Below are experts of layer 3 (counted from 0) of a mixture-of-experts language model. Rows are named router (the router's row for the expert), up (a neuron's input weights, with its number) and show model dimensions 0-191. Each number is 128 + 24 x the weight over its row's rms, rounded and kept within 0 to 255. Numbers have three digits each.
Before each expert's rows: "gets" lists some tokens that make up at least twice as much of what it gets as of all text. This comes from a sample of Wikipedia text that the model never trained on. Tokens count by the router's weight.

# expert 7
gets: "%", " of", " population", " people", " were", " there"
router:124119131165118144138142107158118150121151107082129098171128131138153109093132109122148113131144099126154160108128115118141165131155167105148097178094129131143091132099152133111154145101152085087101139086140141117145153130125104119142164132137153128157129138143099133128110116143112106091121108116087154153100084143130150132126142146125138121108152144127118185068104142102122181106101134135112122129108086131084152121130111124142157196115131089109170130134145111071107119133077114180130116118121141144106114186152114159165155125129111161150105139098158154086133160128117114101
up0:148150125118148145139069148116112150138179160115141111151092112120108165141126134152139135124079135159121106161135099128137071145144099145164099137100139095152120100066109124187131185100135113102103133111135115113135136139101101114127174138135111155136120162118158106146132122150130127084129123100124160139142142125102135162128142148110118115099167138121111146161133117112113085157085131123139128103128088144144084080116143126135131139125127098101141117087152106136174144120113134118108179188116170112139169138124134116140122111131083101097083086107111145143105143160150114163
up1:114184136123107141131144127099129126109059144126118119174118118161127123081152120199117147176100131153144112116152112086115106124136162131075156154101108146146105144138101070143102110131097130111131101147123150182075116121156149136162134139146123129133110126121140121173092102104152129122139164129149139120141104132130162138125119155127121123181141102150169143107142154083114095144149084130122127133069125141097144110129123132126122118116141190093119117126105089120133142121093127163116123100140125136114113133153132102140182115117153107147111141117140123099158170160147127082
up2:091114104110075114118187124110132104109173048108185098164123126126111133123097148149130115171130137123137098138171088135100123102110124136149120154132134107152140126137137172130127103124088131148130159131140089113148120132099110130137094142104144132155090138117129135135110075099110147118122084087117123129159107163154127115118127094115165175103162129139125144149108141120147132120139158122138134162116102113129133124133165122117097167155154121138075118163116148115167140165081114136133127166135129140094061117142117104123081125131129157089110123171132172128121107140106142119
up3:130135144132122132118121098157146145144111078101159122125136164158125131147117156141129133149119130105176081128128122093151123142143148145131153134139125150119099122089153179124135136116122117130162127120146148109121132155096129108120124127141120106129134144123117128108119118117166153123088125098112129116083082150150104122126095094091114131109140175152106139127114120090118093153132083123163085123133119152092084105112083067168125138172141147092142149103118095166170173157100115124123112145136106152130139160147097102128096161136100127135125139088159148112176221136150088125
up4:103118122149079120083125144144127126157104118164178107206130107102122093135121170138176137088123130113163154095160123114123139101156128143147151164109108127170120133160167155151097133117159142134085112118134106147152130100087144103140106114162118107134153162143125154156131142112147108139096113151116115146147141122128110145135097135142081159130118156128133120164125103091187117108161135103137111107136091120087128157130128149089107114200098148123147133131095130163090152143107118150112182102126150103133124160137113105143119130125144159133132124123127130099138153113083137083
up5:101141135158121135130138131158146138111085112114111108132111132108154158082096162111125147167151140161105146127092169129133147122166162122114132087147102134111116071111100122130112134148093155093159186116109169105123132109121118130100095113094134140169131092191139120078163123117107138152148119159138128116133122136115119163120147108156112093135092133118124127116133148113172133119135066118168150138131143149156133157103123139119100168108082093170107144144097122125114137150127092098109111122102115113106108135101172130118140093148157155116192177113109132147095119109115103122
up6:170142104155097115149161109130159165133109099103157122127132142139119111107166122148155106134111063144138158112187104115131133097139111119119156190133145147123124155139118138162140145114136133123137169069114087107138135149115124073065131097120155091126118106142100141165113121107095127137108126090130099109191133086126157156175114150148148143119111152139125150151135172121148150108134138125064123146125113123174151127165125146110115107072115135083128126159119131128156112106178134160122112105133119111130128149131127109134156105136142127129117124142168143115131157116111116179
up7:136145163110132161110108153163120103117145125135112134106147098121118178062124140108137163117155135136136094107139099090119154116154126156122113098125126123138142109121156140142153121157146156062131109122158116090116107142151125115117134152129130072136157171132124100102147180160145067154134162121140088100157145143123106081093143116110110169076147110100091173128113112132143111114108153153146080131115103148114110127150145100106106134165160144130108110132109158162122131142104143092103127116086149149146102090108105106126114092115178103131125148084151143116129162129128110143
up8:070181114132099096164145112141140140112144147139139190139148095168139111098131120130154134092108088143101066101126106136108101087125137090133142140130064135121126113136145147149130101113115129166129144147144168119137108120109160137124149166088154117097132147102103159147164135115153142116127140113124150146104156120119141128126111131156077118166125120110132140134110137116102141129088147140125128136144121125147108149170122171176094160147176113123131131125100151178139102088142085142135127158115071134103175143143155114123125108142144168103133161103142137116157127079093108132
up9:149157096109140134098147127074100163112103143166127121148127107175104111102177114138146176109124129075139128167135095113115111125074168119187086116115129135187096168145098134141140142138142169114099120134142145112115095106114109137123129142134115118130135148129110109143117093157154159118104125125153101085128152132111129179100095147107145106140138114133082093122126160140174153163158087113135143125121101132103106104150166114160136128125124136110126085078156077151145127099123138113126113158119159091170106145121118121131121107135144100160121152106156142164118121110153136132
up10:118136084124131131130103086100122119115138130110129123186164148136135129118148118187119128133142180099100131139132137124093163174129128154080084107142140157152120089119154146122155130124120162129126090149099116153138170152138114092121136149122138149143168179125135146092129145118139132138135131104157126137107166159164071111147099141133158188106144127165163122113134145098095150115133154137108139135140096118124137114112150095097187139112144106132135118137135120114126101129079091118106151145143108094070110124179148142122120164130154124131128127086179133105166156125168126102
up11:109113133132084107145118096113122144112117143055101103144126138101147128141157115146142153153114124120122141126121089116128163093111137091134158073113122144158066145120126129164174110095108145155125114140171121140122095112140100150106146132153132138094143117127150138131104172139146121131106093088057142165107119150098149119156124135109143152086147137145109176132128128121135126121152115127136124113134121115112163101119158135209116127116070155168117116138094134141121127099137121150106124170138150177135146143169145142168127151103170151113131128087127165099115113160138098110
up12:124167121143135091093084130114116102116126114151160147138096118108129083115132126152127104139150087140143129146096103136110124085143133120116111170099148142095126102135128118146157112134120137125101147131125156123112070148085120100103138147117164159141097105182078104158127148126127148109128166175159163138170089116103127108146127125138124134118129159128097140153154097124118091118082144144141102133102086094118135167146153112090131118120088130146143163144144135124139114147140115062146137145150159106138103142078133122153133103144183182150094104078137108151144144157125141098
up13:110156163129106128095153127114156134138122140116154131110093112109085117188136118109170127146137106153176107102151113131177141081131129136141147122126116076148123110151137128116146140087107173109164163170088114110131117122128134138131137150114114114134125103119118109199099113117107123102154140140135173144158099109142142085126078083121119169109109135105104168115105136109152132120119116165098097113145109172125125099125168179105109152141173129148114136145106149078166116126108097128120102110153144124125102158134063100102163157103145152126141122128116100111125128101149135133
up14:120053142139113112089124150137137152117066153148158156118144137087111155170116148089131099126135084135150141107113131134153138103140154127125152145131129137128099128148124173143118164140150143106139100121140138137176147089143125149145144139137164088105144123148169101139143159121134117090106164130142137125156166150146148139132161088132144130098129136125125161133111177137129142098155117138161131170112143161167122116092102139106144151121105127111208091154133111085135130139120105147119142116138146131107101132088183139148140179140137143144146111130154156125132182097107077108
up15:127134155129112122139109093133168138059154141127122126096151108097176129118131114073121138092137178117118106116185118157136157104159148145136123103135113161137137112127125129120130103057149158121129104091105140130121093153166093125130138146138126135119168102173125150111142135127136112123113093214121154076110081083106069113118148111137077140139111136130107128124149102144121131130124144148141146116134114086131145086136087126125121154129089115136124142165125136148116173116153152128138160128165125100130136139071120148150136120132145165113152160128113138159149158138115134118
up16:147129157159096120106112130121165138114113117109083127106097157125153136136142116110130144105122158127101145132101121134144108172132079115132091131102106106116121101126173167122096151074118149108115096156188129098127172153151124130130117163112090106117134171146120147130115129095120116149135178089137119099161135104062187160172126103092165159121173103136130135110126149105158127125116106083115106129113121133109133125143125166082140131138121103161112174113107123087124131145153124103126119132137160111124122152167118084143155098104143143122115116122097161097128162146115099165
up17:112152108124137121124169127106124146130121095101131119166114153096188146114084105180109101155101122119143105104120086097153129131110109152123123096101153141145128113140091124116129147158144106111092071157129160112154154161130155130099113126095133117110064129107144130144140088183158137119136114106160152111118117132148127173092113132142145138161153156091174091127129098116119104132102104105099139121134168126135159131140134149116109118132179105096147115115094100114163065127131127083118118107113129106138118112149209119109154133127161130143151102106118128113105128149108153114
up18:131141120115171148146163125132143179151127102108157089096146120136132101100087129149156118138085106125111164151078135135104148096139119126168155154100099161121125180144128118170130146159107194142106120112140112141145109126150112115165144151120106132165132117125172126079140165117142103125150128095131108102137109085150108107133089119145119115137086140132113110118153128140144101144130127099113117134123087142153127101121094102125114123072111095152129087146089129147129174120164122161098108146126103145135146171143099099154161164171084124151092101118109143113112142135109171146
up19:051127142089123111139124140128147115124093080173137147106149107131104144121115141151136097147121141134093128106157144138162143121166142147120102108158148151089151063096144143143141124094124120136136128173124146085160136112117110115142124134147109146181096131105118115129152160098106133138126108118116175118113080145144115126111133098068168146149142130107102115080103102125127132115130105137120069138147111122104125128107145157160125160119096121154075152131143122152149118089144102165103113155147092154106148107169161139109102137154114123071157130127120121171140097167118131124
up20:153107116157102133110115138155113143186163149157135126138134145116163134164140153089095136121137145157145153148166144090168123118138159114079132080158110104120144107113142105162132146118171125156129083122129124120167126134119097130145115111145158151143114119103125136130067114111106146136116120142100076105115154163135144095151140119147123113141165149109150098110101103145187126123127116100157150160158149155093107149105143117180098144177149140125126129104148106080103108136113104148160114115157137102113101131119170139079105154135126122088149106121190105149141139111124109094
up21:131121176126086078110144106085130104158089119113110134116122129131143116117129056144121138162159148154096106142140104099119116100107160109157117166126110121128114127113146141136134138136117109099141101142138136117093196143151137141146155130105117107172126122110147107134117120144139131165127144094151128149140117101104171146146141170164177149139130107116162100132141091120144090105103142134102134152139086149110152101088129089125134162127109119126079140134074113131164093145147158159133118167131128125159122149138098172129119103139113109215118157089104125102140147131109104119
up22:146101123147150156142113145125111137138147124139056157114130120149150138120174092136135112095105140122110133097122103097144121161128114099160116163152153132134128096185181152109134149128115102131088132162103120112108162163186101112153118105171093127106130126126149132172120135115115160143106116144129124127091199129117113157119135116158130128132134124164123114157116131165103148123122104133114134120131183165096089100094147164103131119125135152150144100125127138145161102085125086110107124159124117212097117151093144125112129113138119122152112104129084143125110150139163091105

# expert 19
gets: " (", "-", " \"", "'", "/", "–"
router:099110149151152133123133149107161138120081149121135166122139117141161110086088147106081130159138089128116162090119106090138148129121137122101174110169110148105115151109110131153086110124097149131107126130109108144146135157137167131125097098178098136105109111112145144128160106130137145148139126189128126087112141149143083147125154135113183141116133128123084146101118099114162123133145119120151152141136122140150129098093100136113125115149152064145143149104109137148129122154165172098135141127182157100091136158074130089087128157095099150139125168160148141113144110125133085138
up0:140199161158142129087112142114188171126174140127134152136158104139096136114140140072077105131135119134044136130148107118146129102123131158159120118090143133154130125125144146105114113109125123103106117148113094121106155132114148168137155154112091142183157128148161075161068110115132130126111089115162107132083157100121116141114130132158119145097090131131137103172132130126129161121124132127156125118157120147121126142106122116152140113143133132086084120139104130103142137098143160153114082082116119133150142147120085095110125133106115163106110112135142134136182149116130109139
up1:090151114171136140086120141113157116120117081097145149175123184094162143092140143131167108083130152143140135129119174138137162171121159115106139152116148087130120112116135137114086118100100098122130129147136098119107153164152127130155134131091115156093111143143150090129081165102115126107164122147113162105162125127166110138126117112113159139127077089140141168145135144165107152118101135121082110175122140164144146064139101092117150133130109119114112147134100149106160141105130114123149124111155118135156110113141092120095108128133165150117149108140114104079129139145100141183
up2:113111128119136127151134106131149172114098153165121142154109107132126156111137146089118149123138155149143119137104147091105148169119099114118142115134139141120105109136109056091138121121082098098123128139089158095134108134168093116132159145110160130118137171126101158097146117162121117138123124194112136102089120128109134114155116166132138155171121121120112120130129135117136136101132123108133156150126134121153143111139155124130170100117149126093073159157145129098167127116143127138134159095171172088129148072154067191146122101142120147121172114106095125136071108131113122077
up3:117145107098123133129101154108127105087078158134106146121147133105095132157142117108142116088118150104083153133156112155137119142150159137143130169116122108173085119204119121090087123163107139113140125127097133107113110080141135155149138119163180089154161166114120119069150094141166140132163136122137135075136115161138086156097092145107154089103133154114107145129129122156090086148116161143158077115127127161111117098132122106146157148122137150126154119145103134173137125119127137107110140125131143122129112147130142155175079131118114135110095125118109141137106120090087107135
up4:136090086154134099139086122089168125132142107134106101120139116167142119087135134127121122198115125152127140077122134167122119077164150129167122100131122147137163138121144145161125104120141148128094133105161129095099124081113141147137120169104132128177118154153154140081097125160143177095138157126125137124152111125155152095148160139162093159127147103096118106120174154135132123096164176060131145136126143143130146143128083083138128112078117131110112109122140095121132129135092122113122120141142158121113117131138162152137105126090148129122126114114107096122167103153133071141
up5:119098119139168083168121151157136124118135123122102118151104136154138136134089084145148170119115105144125119119112121141139116123122118102126133150131124091091165150119111143142143122105156116133099124090143137111126106108159118120098160174140158106088131107159137161137144144107168157178172137136145088161111100118117106144105106142151103137094138095122124115107088122132151198152109178164117126189077098128105141109144130122096082136145104130125100098083108186105131123129124145173105126131157142108118101126101137131104100146151119136176148138085151155107093132143106144103
up6:116151139106091142127107138126107097155120151132134158096088123159111143175099158126148114186096114133180154087124103149111117125174110142125132112114155122146118074127181134087130087101132099152124116143113172120144144146140136123142140073103142103113102164130170122123106111145151142151136150135094125112111118180147115131107144135131091138171099134134136141092130098112108143093139129159137152118153134107136142131127107124138113120189120116110159127128099109124111110114166161155084128155146113148111098139136129126134151174129158081098126101135092191107139123136060137113
up7:135141104151112152161108105165164103136106128130128113089153148111126096093142092155082146144147130154120124129122123122107102141119152093122153151158154124139098090127087152160125121114117119171137105150178142129159135159110169131128133120110120103127094132149134151164131082132120172153099147125156158169120131144141165128143148062101120159103106151084121131155131121155136141099136137132124203076154160084106157120152117117098134116102118109122087156106101129112131139126134136117107178138103139106127120119140135088112168158121164136164099110102142169140156146094167121150
up8:114111079101100118159092134150107140095107138135115133091122114083131143155098137118154105136128148121093176143138146176177145052155125142118113153092093124123138118152145123113101082152127178108132116124133146136105095149130154110120152141172098112116089074116116127147121157152140104117201122088150143079171123107146102112142083167133109115137132110144116149144113110119140125125102129177174098115140151156145145112118110164134131091164153182147130134131159163127156120108130126164112128126113100122141148130110141136127087092105115118122112139154107129107110156142135133113
up9:132116117109135129169128080151121162141133132109097113109113138128110150124080083128131150155097113121155112113118097130090109147116134130145154153145087137127113105131102129121140141160155079138110130136166183159101137149077160124081178083147139115133105114119117148096117159142153105112136130118160183121120156162146154121107126105108151102125136127153160090085148145106124120131139097102143119126149083126155077130142118123112125123111087081119102152114118104152134146072161114127123109151133139109138133162155154119142116175138133097127150160130133200119180083145115117110
up10:113167164118145123118163125133146093104053143131141120144114109127133115143127104097117119138118098125116154146099157167182117126174153104121087166117133125156126146125129154079089129133122119122138145145091134120096151122164108170166148119184157105153103169134151106111140136133133126092141113136133138118189120101131104095125101146093147128125138176106136164126146090144134108142170156142127106155091148152108110147125134136156131178120146124191152127138149160158150142136127157072146182148138157133105119123087133153134103153126139164143133088152129141119137116106096115139
up11:097130122143138093135152136152147122133099114103100123158148134146109158152110139074161132127058113126163108151141167141125123104136139104114129089146132133149125140136122075121103120127142136132104122148090136107120180085141132150161124118127116108145169145114120104128109150133133124131100141101115134171166198154154108132142105078129098118082134100155120137106110134143128137134118097111111132144150125146098119124117140067155120145167076115158136147138110167144137130123090086084134090129121154117134123178165106115065111111097129091084135127151107117095104107122140178124
up12:125099125078132112125124174111146099110108089155125139156116129115124093116133117107107139090103164088108117120140117163176089145132091117077152118119126129152096155106145114161101119099098112156188142155122100093139128174119134158101111152148155127117122160112128106109155113104134147156145108127122126150135106149112140134092159165115144159112172128109122102124089090112131158161104135110134099101101147152150095112140158140121136132161132124177152083143148134101161183108085125124094173137116120110101147094117120138117152156154169181121137109175149104122133121133129113148
up13:130156119138123124106095165164133132133117122121119118109165130129122109119145143148150103159082099120159118137141132113106149099109128136111098146136106128099165123126139186135147143135131140133116130147098148148153103167129166128143128147161116158085116136153124127133158129106112170156121128118143148105127117153061130132128143126088154142133108149164076141126119059118142153090132134117126122103153154179098143118085154053120144114175102151122110113091106160141132123146107137142122135199158161104157147182126145124141116117091128167103148111098179141160164141154134147110
up14:126105130075129140187121121147112174143114123083140102176128089099101146112123155137098119126110180112092105082154105144116113153118197146148156152142115117115146108116185142155140122113152103143078136096147087100133119135092137135110136145138141131116150138144150129124098117126144147102117105139127110093155116140125087096117147184129128120095107082124095117120128171130131086124136135143125114138143121137146110167111157079149115112082166150126172060120120113115128140134126128134143129154138175138077117152078135125131105114090094167149128132148106134136142122134144119130
up15:101117105156157185079150186117109134097135152127158137146077094160162124157131143142126170117135148099123143130130144154136168118134128133129122153122125127120121115156166146135102117122124120122133129095112114116109122153122105118104127149162110085114124125150123124119137134133134128094140092130113145174103113076124130117136142086070154183123145122166136143118097145165128142150101126156127077114092107159097096092139132126177094105142101142143128110146144132164100152171105073130148089133163160139126132093088156101145156102142106132085142064107142140150102118128126108128
up16:152102147099115139118132111152128156150092162120100128088113126142099105155140131133197153132133139116151156156215144129088149097125104098141119142170129125109104118152142097125125128152120126130106118142137153130127146107148113131129135139087141126161120117107125060153136117173121103148115098123103101152116085117113121125121124088089136102139128129156168145122090138153160113147117117135135131130078106094115127093114141119121116122121148110146208089152134139122135119154156083141117110113164101153135117094123089122162148163128110170133152140133174156187138121119161102103
up17:153135092103118144102134147152142127094150110133171128146081097126104139153121091122140145116138175114166125126109144141159147136110132125134138120130124156121143147101162128183138154122104129121132164160145128110107128115142131122106116110119140143111142132090096135190108132126149181125155109111139074114083116138148123122146157143132144154135133115140141166112083131166105126156102155118108168121124120141135165088096162138085125148149083091153113133150162151136064124185156129105153102163146104143163148106113138155147102139150139153102114094123122133122097182096152108190
up18:153147107155144126130079130099145166121148105160130124111123097132120148108134126113108165131106120156129111134116091090155134145125148157140134110122133137124142129144162153113141129100174162086085155084148120141150134145122114098128101120142121122160154142160064139113101142136180149166105186071161134156080178102134117128102179115119127114115117143088145086169117092112110132128133124135126089102141112146104116154103097148078107143164138153119092144117134126156115133098123101161170089135151132124175150140130118092114100158115107136144125125081133140119124110165090133136
up19:149111130120177137112120162160140137156181138088108125131167140135120112152137144126131146137168094092129172090199141133119114134138101151147089121123149126113133134097112121127121126069119078139162136152138098119145133141113157136150150125118163145096116152130131081130137123171137136144118065143107135126107126104090114098131140203129138118138097140128116127112148107130157112173091161072072177106106138112113164122131100119130150129090089136107114143129111122144125073093179123141108122139111087138155128149115104110097127138106126085121143113102129142156137127134119128141
up20:122108150114138117150111138097093137117133122115143110078094166145159114127070102136127128140117156122108102186108135124185094111162103124136161116083125159136119145159112117137147160134125153102114158136164103137152126134174138068088110110121080143119131116120122112160152185096114134107146118141125131102126114132132131113151087114089133142116134180100114123127152090143156161167152102102133149109147135142131117133115122125108129097184081150136069159142115132145116127108145099164137118087149114112109140136186146089144140105130133114130128147136132077144113156119179147118
up21:067121133145138119070090127087127171151183114133116158155099162124111085129148099121142136127106100163087112147121119157086130097128111102131125142116127138093147163122131071088109093138100155099126144108143156135137110131102153138142113126171153130142113125171097092164142120115165142092107134156126149124138091142109084159125171127168135148136155101119110151126130125135089090148112121135170129129123156143137108138148112104126179091128124141100154151127098112123162157123154124149104085119166125109106119147084098108141104127112113088135129098109185150154117146131132144120
up22:121123144126144122106101132151133120174110145079169138152151111119119125151167131110136160148133120121091113095148114131160138168143152137114134125102099156142167085139166143109125100130095156113124153133162170116179152142123093078163130173176112118126132142149113151108146147117157131132093080125108168126151134101117095138129124130150163120132116160086115145181099172120085119188133152108110129129141119144143142133120126142123205113156108163122151128163147147105157139099158117131127149127138127104145138153110128151127105114081112109129116125070098125128135111130084083108

# expert 2
gets: " (", "–", " –", ",", " -", " —"
router:136119125116143109125114131156177132129133137140136120158091137123103094092141121113088143137118112151115109127149149159102141147112120084100118154113106147149100104149104152157101138104104113170108152095128115126126142126115089106158105142132139137096140123136131184130123098108103129087173183129096142123129125086132109132179099136142159146136148118135163102141168118173136099132136118081184139136133068143147122096148125126107111130098121090137124113095073113150123137082159164124078161122140161108115131131134145125084147095125115107159105136146105082092173159156152141094
up0:146121125112161162129114116110140121143138089148147145135124130150155120121137119162174149119106140162161169123127130099088139148143141165128087154133147152125108163125132132139132143179139087120091140080178149115112115127102147140100120125173111120136143134129141160140089108153174146110075153137102176139161102101119163141156150166161178166072155100138129126063112144135148146154099149093148139154130113163130086128108123168130084112090141135097141128123146095080102133134157083124153133108128143125117124126125132139115099098115121104156129117131186134132109121138143139105
up1:146109143097132132124131146112084112135078163108149188136119151149065106109144148134107167121148136110120138116142163133136127145103140095149111130105121156119145096107121114094098122114114108116193127139126114107141139182107162149107091126146157080104153098117140109119150128179168148102089105106108091098119172151115099169137124145140123115148075115143147138144149125132128150127122142121117107145149123115106157122090113076136180123096124162133099113133108127177119127138100139152162122153092111106161174104124126154133157078147107163139150122120132148118140132118185131139
up2:093087110102127110135147149128151140150109161168163156089113149097131113135152107135127123138110143111118141123126129131126131089136114096108097159132134105104103124126132136115153144089144159138156095106130162128185117159148113100140115157096098135117099117147130089131104066104118134123176104139181174130108123130116154167169149076149114167160130101130128079119103150124135140155121115114130098170161117098131122111089084144131133123127136098138110121135113136101156121111140108149110151150126119128129114116082164144066138103145122079144124096103093146187112075152127118155
up3:130110116125146125138081168111110157101103131144155082112119112142099141149139159152169151155144173116166123108114091144154130109119127126146116165126173122185126182142119159167126099116139101118132124154101094100146132118103084134136129162151132130185189126144174141163120085130124137133127140118117144113091124113118107100135109164153106142105114097108088143133123113137118118175115145123162109148149122109115099125151133104123128111120187124130093151114125114128128122108142090097092171122128091104113107148139100129110158139134141117120097097094106153108130102184139104063
up4:135132138088116142162171122140131120147122089134129167121121140101116111159070109132105099128143116153152077111156149108121110140145135161132144133122131137136111121088135118121101165093144142100138092134121151163119098107100120135137152099130118112177125147124088107153153141135139092154108129141121153117125102108148120189121147125122082152145099148115121144102194106087099132108134131086096141131145150133120097091115091137119172141141096116096135101162141118095073131127142140144093137157165120141132103141122107107129151114213125145101170144100130124092106113108091164166
up5:142147126139128091088170128120130132134112116142109099156137142125120109129138129104121118139137154165150129170129099140130108147084134135120101101166152112109131144187108117122120109119104130162114153121143127114144089122161101128114110135148134154109097127098089129133150121118122108126138083152081043147090151139132100141161158119104176181160170154111155083106151118099138139103114092086146112129129129088123186112125113126138124144111148120142113142120119107148143110120118121156189109141138136125105121102113115132147138104147121172148120111148191164179133155142130189160
up6:135071115105100122113140127120118073159136090147120137142111079137114103134151113126102117138147108135136100134139146097115124114078101127114169153169121129150113143113098124181163134106158151086137148123113138159124081166151113113115146144150100100110146119139166117126173091118136148161107160083145119128133149121121140175141155147120149137133107151085127134115162132142111162119124173117117120124145207146129109125138139150094126128148151134113143075147145096157174117153160164184132140147097106072165132128105136145153147154121112113085140149132147138099139136148160117136
up7:111113083125111144116086116115139108114118139161091106154080096110140124109118168136094125117103110090138124169119103142141127134166148109098131135129088127144158111103172116131115124127120143139148119128138100132121125119085107159146115115175094101088119152162136161110133093114092150051175132077117147086135113097125109150153090162131103153154122120110121101135198107172113093152111106111148114205128100083122142118135116112162126145127111157140141132167121158130128113146120120166120161170149162164134155127121146133126121131116135135122131133105144122083141137139143150153
up8:101148149094123120157131117118174129149144097168140139157155107104107141164091103121113085159153134088105152141073138114115102121115140096128112130113148141101121131128147103037093132109143135128111115120092138087151149115126140122156124124150115131147148151141121159121131112084091103125124171140167123092119134120095119137108131137134154119134135116142125146106160111117126150132100138137125120107138118125142181098085142154121172119188185162149145134130128133133136090151122126155076174121114116124154122086151151106143082134104149160103183114148153129084098156133159144122
up9:151164184123105126098128129162075167143120098128156101130129143118080111095114112094142125139145118110124118126154121168111101155165115170126117104137093139126174165120119119132126105158125121092093123117172128120126143159121158120139075142130078139161120120182128131137106129148186100126107126118125138150145144131118179126144130135100111109145138133118127116113197161111113116141131116143149106117123108123156130170152121150161148110088083150152118157129146120153153144132153145154092156131150151128127108138177110083121068147148109160146085125133179134140161126130126111084
up10:155144132132152118148154133114101143127158087089147095150132134104133087118147150104130130128091178126123090113108128147120147156096126082105138098092164186154148144131131128176137082078123136061093125118170159088136110101123127081132165119123163137177100139080135149116146172155139117139128152136113159143159121095127159144136096106138128115171174134126117125116134134144147145130144102112146116138143147150111121177156146120119093078153123084126163133146107129110135067118130128088116129127148120136119125124121151108116132143083125130096128166167126103135099127113159131126
up11:134118101091115140121116105091120136095161123149204129107120165121097190098151156142176112141111111136172161116109100169113116138099124114142147151123133154140097117128113138116174121152086115204173134123153109097167120139075101077088162132088126152155104159150112145128111142093150107098132141127124145121094104125108094143107162118134134129146122141164090125121102108123134112125124152119127124100121131120142121144110169149115130095137147145105119131148134145110149154113139163083115110156116102162119143089162159112084104135105103158088130133130119128137106117149145108148
up12:082119118171107142113138103134109126079189116125121115122152136169132125104130114092139177083107120114126130171143101170133183096164138134121134107092174109105159101138135128138158098143080139078134123109146132146151146122091108138152096126142109090113134100108105123123135067136129173088191115112162148063144112114140124119118113156144122130133090179089157150120120104147133110131120123114151095104115142117128115122104161145134133131133168125149129143150133154139123120128131125136098104156140107101133137139115153142145135114094106125123127126093135136079090125173179100114
up13:114143173114115163052124112137152114149137169090173138107162129155081106112096115114142126114146137107112119127136162088149142108170092158087139114139102106096107112114171135137128166143135123163136066114142145105169115126150130124125103146133194094093120142175130130116118122133104112109151129135133149143114115132117164123121124115124143141111132106129103115125113135132144114163138108113133144147169137124118137109137114106128167135116153121142118151090069120108131097111100110099121161165150129123136158121087143181136147168121136171121169098111057091116161116107109102129
up14:134096125096099123128130133125127127174136151098129172118150129132121094185104144167127128151158185136105156080135123138095147135107136098161145154185120114160120078129136124132119103126084124123124148112131161106115114104128165095105136105163143143123136116123109072131114116179196121159116120132116113127104141127095088124098160106166125150144124102110126127094140158146119143126140165155101129120126102141112127135102119135088149139140108150108120155107135128164117112130130143119098124113152134135125126082129162142160124131123144115157116047084070125119094093087172144129
up15:156150097125144173141170120134126140121124146138110118120148067094113106126102114164157164172095135135110125093117142119123132099096117126114144127137096104128097118109123149139113133154142148175150091116132163081075129141155105095152074141133120147103107113129153142146167160125158144169131122123088165173102111124138153160135101113140153114134110135121164091115168109134112146150105144102105154136147094090181140160099090105118113124144094111160126134128107058148140134103184114114122108147111127115130132121108123132116106087150189092117150130120122106125099129100113149124
up16:138113153124096143112140130110092115123106126115098162137108142134129186163133142143127110125091139118078111139106153128142149129130122140120116147108127127124157160128130126098129132114120143127084155105143120166142140134154164136131081138108119095147136169094186105179112106095165111104140122122155163136142155162109164125159081118079142163094156122125119106082144150135106095127090109140147089152087090130136121108120080124128120103108150113147099151116147138083141117095126142093092156141106177108204143168141104149111105098143139144121166137138107130157123122112169134105
up17:124092109141139094125135115106156101134128148154096115126120141106132119146124120118109110091091121114150124130141107128138110151114155118127111131139092180141146139124149128131085141094119123155149172171115167122132128139144158143134134119105151141148119117123149157088106101154113100157161129103110155099109103125102158122161097110064142170143143116087122129117130173091116163177108118107133150115138132121114150119097124136151093130105093134141109102118149116157121149142095076138057133145155111121192140169136127147157102141132186129122145162164147132130094084144188140179
up18:118118138119195139181127076116105120124132142142101165142150152132121156115086140113101119136117115142123089098141156109108110122112167158145164163080122080153141113135131128131091146147129109135126142080167150092097136116179142139140154143140128108109122159134080128120112154084136094129154103108154126167119107111130180163178135153129137159148159166114188151091145105108126152121117096130120125098140100127105114098112121170091121140163099099087100142119151141108149122131132107106120130148113132114135136129101074159114155176125137136132118155130148146138129145130098105087
up19:131124136118111146126158095169156107135126143101124171105140167091127139145153129077109103129157102142136126124078112160115102159131164102157129083119117101121093113111110170058110114158122119123116129106122135099147099118173148120149105162148130128113164133142106108101104136109153165119137171105130154114114122168133110105102086128149114167133116148162104101161163093128144155133156095125149163136170118130156132138142080107122127087166152099084121159094150166162084176140107122144131182149133124141133099124103130111139102124148121133169127159101143117150144146120121127125
up20:075150120104121124162147115163164128132136118144132117091102126087142132122175087158163153151119141150124094107114113191133128158142196125139125131158124119115149115137111173154146090095093143106126135128136155123169082124135097125108111124121106126136102137156088150090131172127151140141134103120107169188107119139117134130165135158128156135130097126116138135133135128133166158137118139124150156157095133094149128123129114109082137153180098092124072127111115154085118123100136130125142142115132103116138101138130123119083167078134110111097097183141108120120153114089142091110
up21:135092113134155110119151114107108120107098152153156172169143122088137124140142072148121112115145087182106139095135080182124148110118158114137109188134108143141088104135068120131136124083126090110134096133140171153151116101114122150117102115080162144128120161106118138124083115104154121107137105154137116161106136090138141105158109124153146153163112127139089112146114141121137129118138144152119126143069088138129145133148123145109133127157092115120103103138128184112153088129125130147058142145182131144119146144146115135159131112130139118137151135121135105088179102147118140148
up22:154155103105119135134064119109126121118134169129116138151102140142109127117132141129131131146106145104104109150145124103156112111142129125179161152122151150134141110121145113121084102125133107133162160135169138117131129146165114113157138134131105135089160115087140157144141145169079162122093106090131102089121098104111087148157179178110125137077128103156101166118082141176162095132122129138126114071118149130134128135068124135135134098139129111121155134093104115110120090140116127145161149164154117140117095151081098158128121115125135192176169095114137134107096144114119121127